{"experts_per_token": 1, "d_expert": 352, "init_std_router": 0.0157, "vocab_size": 8192, "optimizer": "muon", "beta1": 0.9, "train_tokens": 788800000, "max_steps": 6019, "dataset": "wikipedia_en"}
Below are experts of layer 6 (counted from 0) of a mixture-of-experts language model. Rows are named router (the router's row for the expert), up (a neuron's input weights, with its number) and show model dimensions 0-127. Each number is 128 + 24 x the weight over its row's rms, rounded and kept within 0 to 255. Numbers have three digits each.
Before each expert's rows: "mostly gets" lists some tokens that are sent to it at least half of the time; "comes after" lists some tokens at least twice as common just before its tokens as in all text. This comes from a sample of Wikipedia text that the model never trained on. Tokens count by the router's weight.

# expert 5
mostly gets: " 300", " 400", " 60", " 90", " 500", " 120"
comes after: " |", ":", " (", "|", " on", "N"
router:137123108101158154105107170146157149097132145159115086102134129142149112141135094140117152127150114147099080166103092131161152109126091159111141086168109126092118141106135115094100118116116102133140153090121090117108122163113120142158147123162113136093102134165093096172105107090113098116163134116147122113115154121130127119134093163142111113092072100131153132106173123166152138140159
up0:108133108131088145106113135147112155093085113173127158116146103134120156130105135131157112146130107103121152157136135120146154154120123150145104135218107153119117128104107116181142155112174066131108119119146140130121084124117160154129116127140116115153097115107107120126122153130134110118118124132159125156089126164136141151164123128109191126097141164183153086153124109086116124104109
up1:100125115122088112116131157077123159105117103126109109109084168164114106144162138126153109082125073116160125136137116153173155107172129115148145134134154134095127113113114130116117108132150106128136150148144140119108113096141103112138109115143123140116150122127148104138108108071130107130089131150121136143152117062092107103111144101173108150108151115106151143111172112081137123163196
up2:171107131131113138146127073142143152118146130133191155129098118144175148109107117131133098121099103152165142150147139106111109121160095167117169128072137115136105137115105100136146119119141138117104138172131136121106155156166161124114138136148120118156089053118092136138112113143113112133119165129128142145103179109097180128115125106106170138120106087150137105131138105094096159118139
up3:174132118130131111155154140116130146086116134127142142143164136142168075108091171109117107128123121128127110132128110105103153106142145158139113112141134138128142104129123113160127163148108117116143064119148121138105166112103146111095145110093151099112116082113164136140119127101094151091150096162124161101147112154125141141133124065150115154200159124111112167116078099153107107157126
up4:067119134155174125105143201149153164155121172084144111118136126090088137118123139129113123125126137137144165142100107166118145124129111135087116084155143123165158125101167146170079098114125104111133132084147138119102137114137161094138120118103082113130140127151163135103153133115116140123158118142137117119117149135119114158120116152161122122114161148146123157160098096189120135147147
up5:159104153138131120140158135117130123166137136129133114140073115139141156121138113125091135126078136129161094139148108140148106130117115132116106150115124102127122172149137158150118140102168064094127093142108118162107151140168137110154122146139126073121069150125141149086111164112133111076097150145124132151134128136110121174178135075079122107112155154090136151082110126143132121133112
up6:144114106153140133117152112132137141104101150146161159119114107133124127100141118151125051114121116153151108133115114121153102169145155134082125157094125142123174102143177122145126120121144124149139108150136128131115090128148134139142108132108133137184146125085170130093082088086104103184149136097121142102146164106093121172167106093117136136087113175134106123156104118129123125159144
up7:104137182121125119107178145116155105086152079131120198124099128133166068147135115141105144148127120146156104115076090131103120123110093151145065129116119159141128121124162139145105127158127097119083178097145108140115131119153138116094104095144110119121146154097141110146142151133128116120151139147098146130135112126129121140079136101181160117124105106135098142122123160134119137158115
up8:137101110139114119140122111169107109135088133144114148118078114116125092130148133113112148124147128174149158130106124167146137133131088170129113146141127168092130157110087095125141143144135100113123107159109183145146095170157145113120096142135132126133110210120078120127117154148099134137106114107104150166158104112160118080135117135155109131090114134180125146106131153119112094104165
up9:121098136114124128055166131167060161122130143125104098102133128089166129153133131120122122151139110147150140145147116129116133122117090138111143131118127102126122143132146086087090156133141106156132152085139158163115127132141142112135169130144069153139096086114127143128055143103132083117132131155128136099113093126134095125079162178136103115145137119138136149167129144124104136118106
up10:107108135132122134161102182126119114165136122102136160152132094122106088099137137134126169117124132123111159106089086154139146124135134138084146112121168108144105139123156125097124139162137122095166117095122151158131149129101131111154122140120137150125126105107178128152075085124102196104158109140155117166151167144145101140100129128162144114175153120134146069124173132129141140124164
up11:141131081147100176136083141128174141135137148127133134102125084082122087164115125099116140143172123104097131093144105093111137087139093104094131140132103099148133108119126115073162123108151118161143100107097163118114135138119124165111134142094111107127133127105155093075112108133128103132152091108135161121126135125141099057137131166160137120130159114122133104159162126126106131114157
up12:105140092078120114161145172119161122152128159110148141117126126149146164124128164149108119128142140150148137151147149143102148119150159156130115181144099124119162123110085147110071132128115092121123143112177112112158103135103136116124145174181131113148116119113105149117142084112139143108118108137173100137156137100093145146111113110146100182123156132187150138110130147177133139162097
up13:149129141107142128139110149135101107113133113165098148042142136153082085078126112135139146096089117147132151116085140114125092137133138093113129108126115121180116150103107117139174096137136140143143125152152141113115153135129148164131155074170119107150146111112149157118171128141121101085103110127116088150156144125144156145150104116136100139083073133115131144138164148151117118116138
up14:129151145148094120086148072131103118116129135140122134153151163101171127094129139122062101097151181136132121141148157132141152123131172148103132137145115162141128175112156129122125117118108120125131108133138164117129146128102076187139161123098175158142117111135120164154147124152133110140116107080110148104130163151071167154112127110171123113137131147099139142117141088100117139099137
up15:138112128156114100124115126161120153107156168101148156115122092114138125078139074116148114125112132080152153098158133116135098153137151147110111147143117140133097102107145130146097153116125143144125095154122118116075132148132136115125149167088104105107120082180135097149119136116116145154096084109111123136150121148163142155148117138167158152146157079176111121091096159087103118095112

# expert 2
mostly gets: " find", " tells", " create", " helped", " know", " asked"
comes after: " to", " he", " they", " who", " and", " not"
router:127170141143135129143147098118127137145098144117138125116135121151151111132072176115105135102168065120135134114170119117129158118109142111170103098116126095193147104135148141132129148143169105163080157103118150123131156132130158139107169090089156136112170151141122184122117131086133089146126171129133132114131118146105124146140149142139134136130121131132105123180089107097121123157078
up16:106120095128112108132103145108104157108108167130145107153154113109121064138128088131116128103169132112137123134179127096094135088114133171144141147102098133174136127101091136143098127125116164156104176089142157168117133157080104115115095100143152114123099119107104118085119161124117133131114147117119135161129110145129095129107160166112128131083141154110114122191124149137094133093126
up17:112105146128179152116095107120153108113091154085153157161123134119114106153166102142097119094167104129118093110105158125106139102139106150111136127099093157140121155140120081092144117099117104141103108152118149127179121117125102124119175147146130181092106100162107146129123109105165118118152130169129084153153151109132142145114114139138153088132146094143170087116144112133116129148084
up18:126101156154114165097130121100096121126124098120143100163099138119134096128141141128117129097178122139133158128159127087153147118148127111171118148136123119143122129110107160117155167156152167093091128063133122107064126126100083166140112122138130082114156147120116129105105194093145150149105160100156119134116141126087087145144135095148177140123105121124132132168132115147137128121120
up19:113111135137095123102150139124154139128107130117104115128141127144152150114139138163128127157110104088122144160123118098128147102157162086136138131103123047134135137165101098089161171136133145102149147107149147121123103140107121131101100120128179125138168115115113119085135145096181132138164152123155145158089108149151127166080156144135147100163133092136162094133087148108137122081119
up20:106109111176092122134112122114096149159085105109154142131136136151152101153152160082151118148141140083133142109164127151124115142164142140086100102148156161136113125131094121117094106113221102117140167133100153164109100116125080127121136087157131116116104124146132152097120098128130123131125076115168101170117109142150112157144145118147125140133157145140135106113104112148107094115123
up21:151144158145159097155131123146137143145157118150157135137173103114075147134154119082085153127138111115097093116082135123142105117075113151171138176116145083097126140125122126157166132177132083089108144103132121095106093092106195137175135115118168135135112120118125120121159117124154114110154138134128132090126103113092118144140144137135119128114142125100149117093160137100110117109128
up22:132194105091143148128162152122121157155140107149145150180123134092168124101127154117106134083163114132114169110092159090172156080114149136105153103111119117113099113175137134120136121118158103147140158163124102144138119160107165154151153129147152121097125122080134102115132106115115129151118098132128153125127090150147132156158125120071137163137142159169163140112137153134118114144143
up23:135136139185123140085131125157115136150159156099104141155148105136154137104118134134125089127134102119123136098123128137128097139129073100100139127111077111151126098147096104127119109127184093160124126111143111097120171119140093163154127113118119101097079101120136119120142132128083129169125135147143138141102095164151129162084120165062121170132110142115085118134126089131096165142127
up24:139138169133102154114101129130146052105152112111123134100125156116120124125142095122107108116116123153151127120123152108108106158119120129149111068129108150116143155126151181157105080125112126142109127146096107137167160152134128131106142159117124098100114139108112103152135143137081161128138164178114127126102143080128157173136136145151155131082132167101162153112124098137183161100151
up25:111140180131104119136111131105173101090137082143151118137098159117137126094140100123099154152137098137127152132186112104137145122118157139149148117101180144100162110123129132155105108138133133143151095121138147126183178120127146161149127113107121130156093135138152127129151178156126189106096148126146068156175133134165114124134149140119097148123117161100128178117150115133128112150122
up26:155105117106147123124117129125108145114140146139166171141149160109138121168146094173120106098101145134141124082151148124108114177105160109115103128088139147112134113149109144136189105127119105144129138158138155098120109149117128118140122111126111135120128128153140168139122089122090087120116071110154167090133147130208135144100127087133099184149102126143123112084146146114147150136158
up27:140110088123158136140126139171146149097100105097126134123118143086094130081109125154102142119159122177123117171098091134159119143119142122110104071137101089120119124178116114140107167138187108147138137120128110083118138083122141140131112118103105123123166153164133147134138086125160122104165155131091143101141127159140139122101082112112160114109132124137146104125105135133109097139065
up28:115165144143124134108158127125135136115112131074150141123160161140158145096129176130164127099103093104077183060093119153119205142150151134076140127112147163148127118113144106126145114135121141105084140153137140119142134159098136129155149104154150116133120147121088139112155130082156126139111112170113136140112106111124118151081121089128123139090117151148125150138111107139142137154117
up29:164127137115154116146129120133109128085138148118156152170134155157138127152168071152106120096137144149176067094133146107134125122105170142135097112111155168079110118145140118121130110129111114099138127161137156138132166070129138179100131143106132098112160123171113123164143147187129085136121150138163162102096114101103103122108137134141165146151112118112131129103139108150125154134119
up30:119118102127109141113138127153105124102117111140137131159074119113162141107147106076076119088131083144141159130125104154121131103152114095081134119099144133129146095158132131127127136096124113149057144138085126164141139160118152118161092142157080129114125099101165131156106117110152114144167114087099128129122138143063122118171101142144125117131142124149148150116142111108108082104156
up31:169142126108155176122160128114132140168129133151137138137122143080151084164117079133137103126112116149170140109131167130142089178134107093150133118120160153131135117087126114083113135192142128114152100137144124126124128129099107120097143156123159104112104114157159143159137097098127102129123136186120099116105114132121085105112144116088143098108141105173148121160111094142141104158092

# expert 1
mostly gets: " JPL", "%", " MPC", " Nominated", " —", "  "
comes after: " |", "–", ".", ";", "|", " ."
router:142096116106160091163189115148090119132167109124142134143178105162131112127096100156105136149115134130107112147101110150138128087104153170129084155099154110126144150106129102129128126139111126127098097121157180147163100157153125106120116102140152131156137091172121109133129105090152148137148158159185160109109084093123120167136151146161127099160139108157114137132144125147128148135124
up0:134154106128129155134118073118123062137159116110138116156066086083173168144140107133176125112083135166155140132134125139177144135129133132150137102147127118115087123154084103085122139103147119144144131117127106133152141131113133138130138129143140111096135109130129181150096126134123122115168147161114168139121092151178152119126114133149094069131139139114141107113136089159126133090132
up1:119129150050131114105132147127139156149103112081130138102119130113094122129114141140154105103088118119156134148135128131079112130132066150127118150162136107198145114107102119104107087158114107121097183115147118139137128104167145125167119146186119161149143112130101120144116066121154154091119162131118152150112149100123136155147132131118144125107128140119121146173101111112142099137151
up2:119148156132158133110124130128127112145123133131162149100101131172083123124098162096125086164121141127120134135109131147121136118155122119134176106110116129125088145142134118165123140131144143121116088122131114123114084128159130129107094150109142056132156145143153088116111128105160142068124140084137119072098164098147140161109111055158179093130141137150100114123171147143114118144118
up3:136111075115141122153115112100183127161140139145092118202134116140136146145140119134138160114145128146106127142132126106128120113128134184134087114171128127104092141186158053153127109109138116203107128105130114100133126090112141127126131118134109129127138097103121116112113109133124132106138146144157137136107136162138198101124107120094126126105125142133103143103113133121140143148064
up4:080123131125169135147120158153166125150127105087125110130145109110126134159164111168082150123139140121132133168166133150148104143106152111117136120122160109148185146106076109145129142175110104118181112154126133123120083130124097143115122160114120172147095155144145091127117147114067137127101146154124101150132119125146138115091099140183184113131121134162170145141100132127115127110124
up5:133167160138123085171130161126154169117151075202126159180085125118129097138138124126080153122127128101119162168150153113149122106099101111109116107096212122117139141111132139157098155126142097140152103096127127122147146119082135139121169122092116126111146130142131161136150162115123114112112148149147119145145117152138128105125128118136138124135123129119168100173104109108135132093125
up6:126122166138097149095131112093127165116103146119126149103131139084145140120165163126122133127110151136164143142107136165118089109135122116164123134137103116116145141127133110109092132127082119167131092089097123107111148097138123123156122115138115162113182149089123103120144118212134105130096144158164104136145084126147132094101086150121122100093119132182119146101126119138135089103177
up7:153121148108147130150114116183117134149150148178146099103147122149148108184111153155138159061111155092121147077094133132145122127156113110126128075104099145143092124122115108153141082144136151114164123110140154131140143119108142099135114125144144140131071110142096140124128130133100104116185144125089150112118084139149096116131141119141088124114120124128154088136101132084122121175149
up8:141049142126145138116127113133140117194102102104155162177141137138112162079132139134115165124128113177143176129132088161136125127172156148165139162152124066125142157150134128125127112167100110091119130111145155120132105136129154152126091162122130160129133128121152094133100122139074149143112156152096116118110170117127145109098161132125122136108154107128112118092135153134152122121127
up9:084102093119100150104133109129149133088088133136061124136148143150151152106143147138126120105074121095141078139132114105119159119107126122139134117154148139104132147134086166097122117118090134093110142177123189118110129105108143159109110118113115145129098112129123149136149116123128105158144139140172124182084123095101115114131112117111119153125100093179168176131157122124132118156158
up10:091124151135110137101130131114151165083145093170169078079135161162135139118136154133088114129124151130167127180094122096159121110109127152114129075119135133141131117095133152102088181148126133134129155120095118109096128145085112101133115155128115139129129110120109087130135173080143114133127134083098155135093157116161096122133111139114115175140124142106085138161109132116123142117098
up11:093155121122134109083163108118157118132164124142111090113118143101081093110129110138100127133110120163141164124130125088167107093084089119141124136103117155177132131125125172113088118158144093130109101125156102104116139135154176099132148141106153095178123112133128124097148104127129156132133134112141132093118129145133118130104145165127172082100107083142146110091080105115098153117157
up12:113128120104125079157167136124176139139118109128099127142171073139098103146111130146105095122130122117114134162128119138164102099108155105160192078168091130159135146136112102090125091134119152108097134121133171102149119135121156098154137156109176072159136130126136105117113128104096146107163131115135116152133129168139115132167140130135142107099105139101156152119096133144160156162125
up13:167090089114157159138098130121151111142126139116115135124173125152099110144141107123116120130150127130091115122124121105144124105074074093160099065119105127124131123148109104165115101123158134148102153131062119126122149110116123141124131155109149131130128103119121125143144115128129108083084156149102110115090095088132095129151142071157121134156114108087101144081127134090162153122091
up14:107103164143189126129151154103118079165097146113140132159134111176168137145111098149157131113145130104151151093145144146161142104116137132149112118131126127195134103157106108127075105118132115131129158159148133133146117171111111115112134111116110104156127133151193137142131149111148159125105143152092102158145135124162100124109124144169162133135121097104123154143081169121131129178110
up15:148125163150155170107103107141153106112121127097136097085128130108132174106136156125142085082117127123138153109160112152118124145119138124146078141132115144130139113144084143130160125130139135137134189104153134155129143125095084145117142145124122147119159149157120112132118160138070079165101110148131117130169129065160132149150173138131099146135119061138106105166137132167127138144123

# expert 10
mostly gets: " inter", " re", " dis", " cr", " Inter", " un"
comes after: " the", " and", " a", " of", " an", " to"
router:123112125131105130075177099134125147076097084148116095106102132122114119146140132159121160161132121152163133152134124108083119170137112131122158150111165150121161152084144128087137143135128100104141116117118113082119133155155124120120142129156138103152125142138150116164099136153134117135138095154124148130137153127151111125085142111119146092122058158154180149088152162109092141076130
up0:119170133115127160124111132166173160170123111143127127165103152136128158096152107099104108150099140109117134134153088174083130140121156096123172158140109146150070150115124172151124165136074151132140148124138124134101089151156082102123164110114171100167100124154086122139099110142138148162116118164130127143086144130136148142125121130105110092135125131101121146143122170141127101145133
up1:132125137125153142145138140110108086116086150150123097164114121142119112154152116132119143119099121094133162135150093163133131134160131099144124125109120179102118155122084108123124127123129145175155159161114089102123160082103134112181141128166125111068105163143150135119182096127137107164099176128142158156159086114100144125123122101125168095164097145128129091148126158142129134111123
up2:138094136123122116106169146134146124132123104128120083155085082126120137120146116125118135158156150135128151145136098139156166103101149131149128086102072131104156120149093164121154134061150116130150106125112140142128159097141121179112120100106152129164116159131136152134100112115171148101105165113152142162090125072127165134158108099132119095107107136088126134093155121136084114102118
up3:158075142135108124157106133146144136140146157117140115116112133162129129118150107141113125108125120141137130139151120145193136149131123083146129121105117133087116131177125169179174132133090154092074176116081110166125131172112112152126132181176131066150159120095133121121092112138131121118114118134085137093132104122124114125085127154121139097092129109116151119139137117109103156127107
up4:150121133097093147140151141133112103146125137153144097173107119156134124181131144131133133125132129129144130116125099125105152112142106111174166117129134114100090154152147096115102135173108157156114170151162140164160146166098082121077145136118156136152126115111119130083073127188143149124157098103127141168109116116132097119077145115148142078101113113133180135120127137122104141110143
up5:125137165089135145105142128122130141139127118143132130127141179145113132142121109161132209101145136148106110105126102137086116102105117137099184178154094151102140144112089098114101151142105092140129136156136109129108122120171114164140126091124129123133114116161081116107108130144132158155152091121152135137178099100156126164089116092102114137091109086130151133159131115110110100086132
up6:081078131129163116120169132131130175079130131119128121148115093116105146146134139113063115114152117117123116148163167103093132157148105112102127126157155155122105133116101128132080107120130115137099116120132108115121161147124142123110088149098141123141117101119144154111134099155111185111109136160146144147141142116136092165086121111144124152105209131110115177136162132131077118132117
up7:119126140121076128130163134132110142151112097167101151143120139127080112157118136084139121120116110110112111106101116121157117173116109174134128116174110141121134123173178090101122115096166138158096130130145104101155109148157123128153111125108110120119082140134080108125128143102113090135122120142111101131179138179078104190144152158138117137145097125151178138132130129090136117100123
up8:130112139121109112143121145104142127089078135130159135082147154109085135147117152151182157153083100109182136113160089142132133128082165120132123138187147111114136143145124158125148155134127102123142130143168129135102175126096173141115154104105117093109121141160117161143166130093139143091152083106138124132108148135081160141132136151107129126112127144110147164145151125163106135151164
up9:134151113099132124101123136092176140091118128112152122130124143132115176184128104150178129114113111136151101125130153116132144127118146130129161073136134143137199153108144094148147093095174152135125135109104114136084152087165095082110150156125135169121096116142141157143099102115113151104100128141137147154151136104096135129105133154135162152167115080110126119086124140124143137093144
up10:110165198120145131163170126115162139123091148182105156140140131148166133100120161157143117111146120155107144126125104122135138102093123085151164143113134137125101131108112115100126141156083108140101134168113112127117133166132087148069131136059113104096132115134121136119076139143169089131130095133111135119109115096134114123126123100155144141085099100137130124152115107108116104089124
up11:119123089122143134111149133100115105117161151148145137104151169114145094139125103108161134096088115144152112090137111122138111165125096161126118124141078155116115096134138113124084105133148134137164167089117117093142134096137158131151091152146173093127106137151098112127101128099109170089141183146132118116137156122138122142095155135130095144153169128138146180129128175138147183115165
up12:118112120105122161116115120139123161119131141154158160141089135102114147077138076080166107103139103142139117108164093113134113158147170098119142144112147089140097132105152130135127117138130110110120140156123156149104187143149133151117149108138173122124135147136117174157125123127112082158094153145145123127095154136122140127109165128151141198110090148146135135104129110106138103094194
up13:097133144137136122136155140128136126114135097103123095135118119121170155143105120157148112125116105115126170129151165184143134155158103084097105114111123156041138107124131117102161103115159141089109134160120154171136121158097143155125133183109167116163121142142096115130180133105165143130149092128089149106143146098137129103130127092133093107092129132136136140136087121142142120162095
up14:132120117124143137138108121108152108118151118154126144130170140126093193139118143128125141171135145135143111109136153116092162146146129120092120116131092146056161173108088130119086123075103138161098126144096107127114121102145134115157156087127116166085143087140127145111140149107118158105093112147122150175095156122148148144127117103144129096151082109141162097158161132155098131135131
up15:120158113119097173140106124117151132132104142138113125100154080127082115153137116114139128138169157145154162129146128140103113148151103128156119108148170115117153114140164083109137122131145127104117133082122061137138114074128089125085165125167125147127175081126130118132115148120123102168105080117068154090133134128124133100095137096116155115086126129124162137160093127109137144140120

# expert 9
mostly gets: " GER", " GBR", " ENG", " FRA", " ITA", " CAN"
comes after: "\n", "|", ")", "  ", " Win", " DF"
router:163157115100152134162152138133168143176091173154149182112095157124181167111152099112110130107115131107127150163095144133167137091122131112137130146104151132136124176141123110137122136117146144129166145128112117152079140148106093148115129120111128084114140081130136113158121146111105118082153116118151106121143174112137126113139131084125139114128175172126114175120099100118161106154131
up0:150127137137154124083105134137128140103156090134157153128098107137119124126125104112124090110106130108088113149105111175076166107169178174147145113121099106114086129150145137096115173137116126100122120156102178116111141138156152114135121139122133133081113120146153115109126155136148101154174131118087138119126107109104082114158157096106159129143150113113108146083155154120075143152106
up1:142104103176103139097079103160137118110142120130145150079180118126130130143101125110086148148105103166148116125117167102111107145111132149127107097141125148084147110151143168142132165155137151129110128137137135126156126112107151130157142093144143079119161124127144116112104139119126122126137130154118156162104138168144124075099142095075157121111131088122109182159102122174125121169163
up2:125114148159173103141102146124109128083113134154093117129187086134120077151137152103124115081129167126150128096152104119099158126141111093085100111127123115174129145081136160119151187112158157121124148124089108115113120105138140151111111084098131135106140139144119160115120131163130151131129109141152140130105166124122093104095110135101130121118139121117136189162098109143182133122119
up3:178143101124152143104159140111115111075138134090123152114124117115125093182142117108149176133126117112138103139124166116145166149160177144099192114093144149140139101095139125133097110089166138114173161111090121147146166126125108124115131100181142153123116140104130161135121100144151129127163152161131113101137160171100149133091113139134130104161153115152134126113110095124138138110152
up4:108105108094123106145138075096107127113114160122139144101136115146107120096109155134127114153165152167115118172156117160148139133082128128110158128135134129178113149148152137115136138086144133120157119151129137117115145077161104146099109117105101189153121114140107160145189119106128119152140117103157144121200142170108147132097140086124101161151100130156094120096107104122111119122131
up5:166112119138097158161119136107162134138150104168104133140111113146142140166110161176116095097134136135146149153121052126169102145118139134130119157138149107099112137133144101158092111137144136108157097146124135136153128088164126125103107131126132099097125125138162074086131164148121136099154125136120129116135147123108116104127100133110101145054169144106169120165168137150144123101165
up6:113118105142113068133092116140153113147105117162134110082160181059117116107078127121169150180110102140114116112157157131148139169144119127148101093102150151132123088143119127151178119117096113122151100148153151138125154113109160095135118107108180092132119143153116104139137159117143141114100117110098151147117135157163108111117108144126121135150139105118150109107123123088128168155113
up7:112164095121129069161145116106108097138144166155151123137107117125120139148137145149138149118165131111119137150128170139139146118119124136153170102110154125107170167160146167121083164171133121120081120113083138115123122133120168122167102138127142091103161115109130101143130109153130116136128176133142119139156084137214139112133099113150175114131128168122164107110148132133101110124136
up8:146144130123128094095104127158126137104145124095144136120107177163115112139093128155149087156097183111152101166117140135112160125122142154086103154143121098169104126113119126123193132123150157084123114156120154090088132154171111095097127127134127102125139122102153105146147105124131153168129162114130131157117161151123114146150117139125170123142082096116119106161135084112137185125117
up9:100172153112164147142106143149162105096139128132176105132146143119179125122142161109180131131151146144089147136145104167149099099128136114101120115125081143128131123134099104105146124134145144166144098102130113104075145120122136111170149125130101103119123171109107103102143129129095148108139121126156122125128132095127162105113125124152095123143153114184200136152164180083118118131110
up10:157082103151138116146122097107119146168091136159159139125138175163102080107161071116112143138136118121121145155128134125131121136182145130122105135107126127137109102141122105117161124131112134095125159109118174120124149139194135091154117125128125102157106120151149143128095106123158176161150089149123171158139148145159081099096105134148130155090113159157095127112151123120151141160125
up11:166114109074144124101100166105120142157124166112118115118133132113093134116131152114097082112109137121099152127139096111146145103146124110099127147107118135104124174149152107111151089140102153144110143120130138103125146118153143104132109150143192068145149139146143106172117115123132091106146134132103143109140128128132109103073173136082123094104084102139109142149134184168163145147157
up12:094139126145124114130102103120122101161127158155092124135152114129113079176119146147118118094139165135132109104105085140156116121141099121093134140105115121130137153108094165128152155108121136155090116133128145186118163132136153129078109062126079127122112107139117155102149116096159132094135106139128121088147150135079102161192129134117086133122128093115159117137110102162140122128155
up13:141118124142132152125129104084143137125136124053128142108174113160111184135134165111141131130153126146111131121108132151084148112171114087143118111138115138162128104158145150175171175113114147127119136104128176097111123138112149157135129055141129150124099167086108153138086133134136174142174120120126144159111089103145123173126111121124114135122176156104110144135126131128124136115127
up14:130076102156122109141142150157162147162083144107122153139145142134116153139138138120140092118099107178129149133142115138105150124094105099119122076094101116136114134100116127156103113139139130136127103095077037137180105102134143123118137117106119128133107108107092153152136106099128182115150108081131127122096125102112119156080083144135150144125130142119122144099119122147141103170123
up15:142096088122119168102153125122121121088144130107163116118124120181136137128121120105101154103112138151096136147092128086130119127115125127056089137148102132116181134123145121122143140138146133143093149146105129128100117111078173114116132102095106074124116123098116119127135135107131152135143132144144114135137137079071098118166117083129145127111107143167147147143157204157113114146103

# expert 22
mostly gets: " −", "aged", "–", "′", " +", "−"
comes after: " 1", " 0", " 2", " 3", " 4", " 5"
router:127120112103083128146114163154150156179148161099140146131087112120138103198143142128142090161133172149120100141132099112115136135123112156163109148127119137084085170115103094135084101141117122117098091185155104127128123138085101134147102150160139145132112128115086080122159114140146129118111100148126129092142120114120140138121094144153165132154127123119133112139069126096134118113144
up0:130100102139147109105107041124108154168126105136135135093111094150102125142118151144130122109137122154098135125123105123152169122054090136132164117136165118132082130149134124111126152127109112117107132109104086117140135153112152139189153127097141102131106111082081146091144113116119143153137093143180120127071094100125146125116112134100126132111130140143139097104120109133129131164157
up1:117146101134165092119137099152129150131127111141147143144153195116139145144152107138156141159147111126131090112137164144126150118095139153086117143161111113112117136148136146110139090149098172089146124147122118156114151167102152140169161135142099128113174108179141114141096134130091155141093153126187138111172144138143130160127151120137123133169116097108108089120118162171137173101120
up2:099142133098131138150084139132173166111127103165125118152117167140129145097157140127157143128164088104139082113128117134135131153153169121138160089115101151130087119104103110122147066139140130133117157107161130124111120125127122139145134123121077085120161100134134152168112150088118131142138070130106162145175134107087117132165161106126154072133152133153132169141150128136130118154152
up3:102123113130162119157126146124141126152131121149105143135106090118151143156128149125114149160127131151120109111131138086108100135155168127119157111099128092112169096094080125103147178103095177108143127117157146134134155140127087113163141132156138119142126108160111104134172143176103159131131154151182108186109146142107140103055115103112135120186139138154124142138105125142152124108122
up4:138126121112153127096121174114125126152111137101104137093074174184170145123115119163114125104133112110123150118143084118094139102174122115155130123117116125108117108176162134115142104140107080128151112114076148060124131141122135156125104089161141095110146129143145097096139145105166143085136081092139115116117152180141109144121096145140123133131111116106103133131141154095139122140159
up5:147139114116129167154162117122143127106097076113134131134128127097126155099123133143144118071149185109135133135101099118144114096118147088100131147146116117120078142143134124133090102144108138143073124105125120101128137145111140139110125146159148136165137115093112089114107154143126126153128111142135120161086088081138134180100144118169158143143146104148146109100137110187099155103185
up6:098095108098155133114115147092120155142133146109169143097158125141137122112115136130128132135112182119117124098131120151093111184151106133109132099107099180149115074119094112162120172097122131149108133116153133145127081119113136126101098139156119149074107173124121111107185132151096113122135120108124111098131108133144118154110156152124108152121189122066118134135112124158092139101108
up7:123105105134154148105122121108114144078100143078102123131114111141146123120131116102136099077102137099096164153146134135097114093114100143133153152151153094123094140120105092126113123143099096142078124162121131125126122109158141100097120122166129136126142109056129143094131163117133126154149165152190122146136117113108154128058127121159118146113098117145118170137133134145153122185140
up8:165171085150125090131159132093171104154132143152104117131130113143145134158106124116128168097161103109095173149141083140160084181145127144136129120168110140105130152120080133185152157149143125123138152152132109137142168098131093130115159142104139110130112125138110119129111166104122109128140108137136112105143152102110149086142161092100156135168134084132162163152104104148118121127146
up9:136125151113119097101082174141126151136095131100115112150110164115146074141134129158176101108112140124148095146143123143189145142092090137143128167140136153139135114110128106141105165118145122117110137133111129095149130102105124153124135096148125127172134099130161145093116064145083102129116120196111124147144127144155117153098079154121114155139129101148123155129113101119074115144111
up10:114111171118133131160171121178153125103148125151123116137117153106101132159134094099139149161108167127157096118091142176112130160125137097117157148182111159151123144136140125102122130147128112146144146162125090159107111160109160169108158109111141082114124132131093142081148125115144139152147140133121128124106137133154120139122084104081106099122109088151114183143175126159158127118166
up11:123121102120084130134106117087136083182131113108146086134157115121110107118114109131118150149115165121110182172094158120166098129138111130099141123174144174146126108148151076100120126135101127108130130154087130148074174143144100103133086099148122124155162109108095137114096123134117135161147135119150135100154128106117149115047123140127112101147126105110108156141131130108127136125113
up12:109104105098104130154113137100137128177127155143132137125130109136134111157146178095136114179160139144131140159120165154137124082160161137117138127137114160141158119147169112099098139093107117104101118099120091120115106165152141055138190146147129168128120092147150126102137127108151128123149113109132138112089079133144146128092131166109118176118140109152137089109107143115151133093144
up13:100122145167114139150101110105121112099132123144163117103096120153136154135160108132102085141128110127117119138124101080142128084147108163155113109117117119166129104130143118171098121086158092067124133156180111106102157135122147151130114149134134125151132117122120146115096110130099090149112185111144128107106129079103124142130121142154204146104148116133163087110111164114127172137114
up14:114060091139114163137135136109149142157137153157116125130130088164089131140137133096140138093145133088133144113102129115132137185162122106137161128122086098087082082139125165125136112116132107102139144127158127156117096113176125140127134123119096170105124137120129123064096145162114181131142081130107150138129132140109104135118153112133165125113127105151093145154122136076135109097124
up15:120141066123110106124145154135170147181133138105092139111172098164166141113097125119178107100116187146120118131145100144134161105117144154121115116153134153125139098128093133109108140109166152079130146123151167130116120128084107118172138123107148095121116138113101140105141148138100126117117115126117105172152090148073107080158102110116127137110114113173119136114121125111100085150132